From a checkpoint of a small mixture-of-experts model trained on Wikipedia: width 256.
Below are experts of layer 2 (counted from 0) of a mixture-of-experts language model. Rows are named router (the router's row for the expert) and show model dimensions 0-255. Each number is 500 + 25 x the weight over its row's rms, rounded and kept within 0 to 999. Numbers have three digits each.
After each expert's rows: "gets" lists some tokens that make up at least twice as much of what it gets as of all text. This comes from a sample of Wikipedia text that the model never trained on. Tokens count by the router's weight.

# expert 5
router:490477490466474517485529520498503533531522503526478524484524526528472486520473480481476531476526475481473532525484494521466494528524485524517453471483476463479507471481480525483479463477473529469525525469520488515527515474522521539484473472481525541477485507529474473520487532476487474475467523465526536469525494480539473519484508527504480513476480530479522466474470465475466532523502524484516478479477502524478524459527485526468446474477519475511472505523525502475525469524475483464485503531527497478477472524518474526522540525531471523530485524527522533520545524525528513478481481534535534520458474538514487476521529483525480528521510486475473533473535476519492490474473481531520514524523469490469478524474548524527495520523473476523480512460522524475478525527525455
gets: "9", "2", "8", "1", "7", "0"

# expert 49
router:483474490469476522484526523495504531525517502522477520477524527528468473515476478477471525475525476483478535528491492515467494532527481523519451463480467471473509474474482523494481463471469529466529529473518486508532508471520522542480468471484523544484485510532473477523487533465490474475467529470525536468523488482539473513483499520512471517478477527474516472477470467478470527523508530481519473476473499518475522457518484527474455473474519475509472501528520498472529469527472482468491499537533506477486472523520471523515534521533471514524473524528519531523548525525528513478483479531535529523462472538512483472518534485528475525524516487469475530480533471519487482470479475525516519524521477492468486515471547524525496512524477480520486508456520523476470523526522455
gets: "4", "3", " He", " New", " (", " T"

# expert 65
router:488476491466473515486530519495497531531521505525476524477526524529476480519470476481474532473524471479476532527492493522472496532526482524513452466482477470480511472477481527488482467476469528467525524477527489521528511474517525542483469469485522541481485507530477474516490537473482473474466524467523537466527489483538475519483509524509475518477474520472519471478473468474470532525500526479517480478474504515479518460527485520468452470476518472513474506523522504467521467528472484465491497534533509475479471522512468523513535524526471516523482519525517533519546521522528515474483480534537536527458477540511481477524536480518478523527513483473480531478534472518488486472479483530522513521525473490473481524475549523530496517527473469522481514457521524473477521530525452
gets: " |", "5", " St", " been", " (", "th"

# expert 56
router:489473487464471514493530519495500529527520505533476519473524530532477477522476475478472534479527471479473533530486497513471496524528485523512450469483473472472507472475481522492478472476463528464531532477523489522533515474519517540483468472486525538480485509530475476515489534473486472475471518467522539469527493478539472519485505528511471518478479523477517471475476465474469532523505524478521476473478502518481523460528480526472453471475519462509474505526526502477523473523469482469495505532525510477478475526516476521522534521532469518528488520524521532519548528524527510473478481538541536520467482532516484481515527482519481526529510485473475532480530474517489480471476480526521513524525469495470488522474552519528496520521476473525482512457520525468476527529529453
gets: "6", "4", "5", "2", "9", "S"

# expert 40
router:488474492470473523486528521496501537524522504526470521477516529522476482515475479479478529477525471477474527521485497526462493532523491529515457469482472464475511468476486524486479464476470524472525527472522488517528512468521525539480468474482523542480486508532475475521485535480497475479467520466525538471530489481532473514482514518515473515477481525475524476476472470480466529525512520484516476479476503519480523455521485526470453464474521474507470507528527496476522465523482488468487498529527500475475471523512471523519541528534473521526482523521523535522550525527526515477484484529538532523457477541516484475522532487519478524526513485469475531475535472520483485479476478535520521521522472491473485529479550524526497521524468472520480513460521527478474525529526453
gets: "1", " ", ".", " Sh", " She", " December"

# expert 76
router:491475495466473520486527516502501527531523504522476523474522527524473476520473476484477531474524475483471532529489495522470498526532484525512453469483476467470511470474476525487477468479473529464527527477522489520532508466520523541477465468485527544483483510533476475519490533478489481477467524466524529468528491479536474521481507524514477514481479526477518465479475469478470533529501521477520477480479503516481522460528480526468453470477521472518473501530526498475529471524479483466489499531528505474484467527511473521516534525527473520522475524528526539524549527523527513478485483533538533522460476538512487475521526485516478531521513488473476532477533473523493485475477481533515518521517475488475486521473556525530495521527479473526481515458519524475478525528525453
gets: ")", ",", "2", "1", " |", "4"

# expert 113
router:489476485463474517487530522495502531525524507523477517480526530527475477519470479477475530480526472487474529532490498518463494532528487523515453474484475469473508470473477519487474468471465524466530529474524492515535515466515519539477466474487524543485486512530478473523490538472487478482470525463527537470524499484539473516485505525509473519475476528479519476478471464480465530530503522482520477477478501515475523455528483527471454473476518470506475502530528504476519470522476483467492501536529504474479472526512472520524532527531474519526484526523524534521546527524529515473482480533539531521465477538513487477514536484518479527521519485470477536478538478521477487481476483530522518520514475493470488525474548523525497517526476470520479512460517522472473525528526454
gets: "3", "5", "0", "2", "1", "i"

# expert 6
router:522528519502524521479474491472537436497516494501495521504514516492486570489501451552493517487521498478497463525476445467538462507489519512490526571502517554502500484478492503511513500539531510553484503492468508521495519542519489450535475497487489525488463497493502499492479513485468491475483471522511497504500499469481477486495531476541522470522507509525528511508492527493538490515466480475527521481512532504490531519487470504521552540492527543496522522511513458496473546493501460495490472468445540505495471518530494479544480534518560501463479498511501473534486527474461516475531515503460482514501476483509481487518516499507484517518506529482504464570493505488484470533508491482465507498523530498469494485551456517500461489516517524517490446540484477520496478506505549
gets: " |", ":", ";", " –", " -", " /"

# expert 13
router:489472487474472516489525519497499530521526503527471519479515533527474471520473486474477531478527480477470530520479498525459490531529484523510453466482473470474514470469480523490476470480474529462532528469525488514532515475521518546483468476482529536479488512536472479519491541480492475480469533468525536468526496474536470518481513525516475519480471528474520478474476469476468522525499521484515479474478504517477526458523484523473458472473519469512475504531520503478522472521481485462493501525531505476482469526505468517517536527532471516522471526524522533524547528525532514473482485532538533520464474537515480475520533485526479525523518487476477531480537468521494482477469485524523522523514475495477490524475552531523494511525476475522483506453518527472473527527523456
gets: " F", " P", "7", " this", "z", " G"

# expert 37
router:490477495463464512489525522494501528524526504530476526478522526522477482520472477477471532479528477484475535528487499516467504531527483523513457466482477466481506467474482523485483470472464529470526528478526486515534506471518517541480468481487533540480480503532473477515486537477486470477470521466524534464526490482542471518483507521515477524481480527481516468481478468474466523534504521478520476471473501513475519454531483523467457471474518463516473504528526497473524469520475484471494499534529506481480474526516475522514533523534474517522478525525521537518547526520526512477482483537538532523460479532511485476518531481519476526529515484467478537481532472522483483481471486532523518522521472494472487527467550522525497518527479475526486509456518522471481525527528452
gets: ",", "2", "5", "\"", "7", "ate"

# expert 22
router:481484492465475515483526525502505530524524501517481522476527522533477476521471479481472532477528473479474534525493489523463496524523490527518454470484478464475514470475479524491475466477471521464528523474521494515529508476523518535485473472486528544483476512534473473527489538476483470479467521463519541470522498480540466512485506526511475514471478522477523471478472462484469536526503523479520474477483499519473526457526488526472450473472519473514476509523516501473521472531475486471494500529524505471482466518521473517513540524526482519518478522530525538518547528522529511477478481534537531521460473540511485480516536481524481527522519486472475531472537478517472489476478481524527521521515471491470491526474550519529502515532483473522483514456524525478475523522525449
gets: "6", " B", "-", " W", "–", " H"

# expert 58
router:489478493465476519484530526494504532528523503523480523473525524528475480518475475483482529474530475484471532529492497525467495527523484521513448467484473470482517469470485524492474467471467526462525527475522489515525511470523519536484467474490531543481483513533473476514488533473488473477468523472526539471522486488536478514482501523514477516475476528479518469480470464478471530528510522476518471475474502519474525454525485527470453470468518466510472509524523503473521473525478486469489502527531503474478471521517471525519537528534473514522484525526519532525546526526530517478483491529535532525456476535509489475515535480522477526521517485475475532478530475521476485472474477524522517522514473494473485525472551525526505511530480477519487514452522529476477527527525454
gets: "\n", "1", " the", "N", "°", "T"

# expert 106
router:494476488471471516492529516497496531519522503521478521480525516530473482516470479476480532472527473481475531528481492510469498528527486525506452461478482466471513468476475522487476473475467524468530533484525484516535511481521523540482463474485522537481482507534471469521488536470493470477465522468529533472525496480534469517478507525507481512485482519474521478478473461473466526528500521483518477478474494509481523453531482525466454466477519470512474498526519495471529471516485494472489492533533498475479470521516470519521530532536473521521474530523519533519550529525525518472480481534536536520461473544512480477522529485528476524525513492468476532478542477521480480481474483533517518519515467492473495524475553527527494517521476475527480511463518523480482527526526452
gets: "9", ":", "ia", " It", "4", " T"

# expert 73
router:522539496476550514472467488458493485488513506497496505492526517484474551487479454550481543496508496477475462502470465457537457514490478514514541575485540527493516501490506508519499518523515498520489536492497528504520520562515520451484458518503508514476482528520501521494485520468471480499471479535534526532506480477515486482466529493541495496539479526498512492501495493505531494534455469473526508483509524473488524471498479509529531517499534528471547475506522454498497495510495463469484464483506534486504489529526480471529505529531589531469487487529527484509471508499482510493508515511473486537499485469524472490519477527519485488529523550491520469532526491459498470531502483505452501511529496483496500494506459522517497481523499531520477456487499468484542447501502548
gets: ":", ".", ";", " |", " –", " /"

# expert 19
router:488474490462475515489528524492504534522523507519471522479519524529478471519475481477478524473528472476477540526482495517465495530525481524515451468484479467477510468475481520491474468473468528468534527476525490516526511476516521538482473469482529541482480504532472473516487536480488473477467523467525536468521492477536478519485510524514474516478476526480522469479471464474467531530504520481518475479474499511479527456525483520467451471475520469514470503523523502469523468524478487469489494531529503477477465523510468522513536527533475520523483526526522536518546528522527513474483482534537530516459473538510481473516534482524483524524512487474480534476534475519480483478471480529525517524515471496470484525477553525528498516529477475524485505458516519474480523528522453
gets: " |", "7", ",", " in", "N", " a"

# expert 69
router:492471489469471511487528524494499532526522503528473517478528523530478479519474479477478532480530472478471530527484497514468493527528489527512451466479477471476511473481480523488478466477467522464527529473523489520530513474519517543487473476488523540480483507531475474515488537471490472473470521475525537469522492483536471519486507528506472521478477517472520478474472465472463533524507523483519477474478500509478524461527480532467457468474522467516470508523525506471527473525476483470490500529526502479476475525513473526523536527531469521528482527526522531526547521529528512468480482537537539522462478536521480476520527483523476526524511490471474531482531474517493482475477478529516514522528470492470491518474552522530488517519473477522483513458521527473478522531527453
gets: "1", "2", "-", " were", "–", " May"

# expert 57
router:482478487469467517485529519493501529521524505527475521483521528525476476518473480481468534475529474478473530524487496519460491531529488521515449466482478463473512468473477519488485471475470522472533527477526486514538510476525526539484469480486521540479486509533476479523489538478489470480471527467526535467526495476536467518483519526508480517481473530477522473475469463480466525522500520483515478479475495524480519457531485525473453471476516473516477497526518497474525468520474485469491502532527502476482473520515471523521534522533471518525474523523520536519547531527526512475477479530539534523458480541513485475522533488525480527526518489465477532479535476524489489472474479528523516524518474497473487527472551523522494520521472474523488513456518521475475530524525458
gets: "o", "a", "ak", "ly", "y", "il"

# expert 125
router:489476494470472518488529518498502528523521502528477521478521529530478478523474478477470533477523471479472529524487493524467495533527487529513455465484474468474508472474483523491486464475470529468526525475520488520535512474515522539477473472486528541486487506528474472520485535471490473475467526465523537466530496481537470514481508523513471514482478524475523473473473468478468517528503522481521473476477501520476527459527486526469448474473520468509475506529523501469521467524473485467494498529532505480477471524515474519518537524534476523522478519524520537517550526523526514477482474532538530523462479542513485476521535484519477523525515486474475532476538474518492484473478483527524516523523472492471486526474549527529500521527474472521481511457520523473477526528528457
gets: "4", " |", "5", "1", "7", "6"

# expert 1
router:491471492465476521488523525494497527527525505523471522472517524533469474518473478484478532476524479480471526527490494521466491529526485525505453465483480472473512471471477530486477466473474523466530524477524493517530514475514522537480472473485520536486484512530473469518488535466495479475472524465530535470524497480535476519480515525515476514479475527481526464473469467480466525528504529475521477481481499514472525461520480521469455469468517472513481499523516503469518469518482486468487494532523506477477473522514471523521536531530475518526484525523518537516551528527530515469485482533541531521461478542513485478517537482518479524524513486468480536475534473520484492480479479528519519525516471493472487527466554521530495515520474470526484511456520530473472523523530452
gets: "0", "5", "3", " which", " University", " born"

# expert 8
router:485477489468474517489529524495502535522522509519473516479519524530472478517476481478478529473533477485477532526486495514461493527528487522508447470485472468472512466474485522489480468473467528473529534474524487510534515472518519543480466474479523542484484509530475476525492533478486474476472528463525539469526495476538476519484506520515474519478475525475522469475474462475463534527503522483517482475479500523478523455520482526472453473479519474510473500531523500475524471519477482464488499533528497474481473526514471525519536528531475516527481526525524531521546526528523513471485483533536532518462471534514484474514538486526482526521517486471477532483530470520477481477473482534518520525518471495473486527470547523519491516523476476518486510459521523468471525527526454
gets: " |", " the", "3", "a", " The", "i"

# expert 30
router:493475487468477523487531517500506531529521501526475523479512525523475484517477476480485532477525466479476529528491496529467493526527486529511454466483475472472512467472481529486476464472464527467529529472532493517528509472513516541481474467486522540487490515531478475521490540477487475476465519467520535470532493481532477512482502517510476511473479530471532475474471473480469534532501526473523475480475505520482521460528485527474454474479516466510466508528523501476520466522478482468487503533530506472480472526511468518521534527533479515518482519525526531522550527523529509469485484534537532525462474543507487472520530484510475526521513485470472531478531472518472487475476480530521517524520474490470483529474548519521506523529481472526482514460520531473477524525522450
gets: " and", " New", "1", " he", "8", " they"

# expert 118
router:532496525544472514488466514538463506492522504506514524493510504505543516510536511483538521483496503550518493513567484532537508518464477518533542491558497508480520477494478494521488555490529500553503513490506508527475475541529458502537483516502509518514496504465501486519469493547473486464536514540524450524508490513452508515515516510506475520517488493476470508497484526487484523518480516476473478495501535521500532548468474477491522520504478492519509514516503475562453545488489480522535466519522477535504507478500480527515444505498512494527482509522516492502491438497534510475479465474510471491537522453527536496521456500514540495494530517506485497548471559539501508504498499523515522516507515497502501502467471470507527481469537461456543514505523532508517515486459546
gets: "\n", "==", " \"", "===", " ==", "===="

# expert 88
router:490472490469469519491527524493501530525519503531473523475517533524481472523477485476474532481525473476474533519482494516463496529526484527516451472478472471481501472479473526490480468480472531469533525468520493512528518476517520540485467474482533541473489510535474473518488532476490474478474521466521532462530493479534475514488510525512474523477479518479522473478476464477470530527506520479521470476479504514475525459526481528475453465472521464514475506529520501475526467530479486471491500528530504480479469523510477520518541529536475520526476525524522531520545524526531513477480485530538535525458482539514485479516529490527473522527518482475477533482535470522493486479472486531526517523521475495467479521475549529533493514524477472523479511460519524471475521528524455
gets: " R", " M", " S", " a", "D", "R"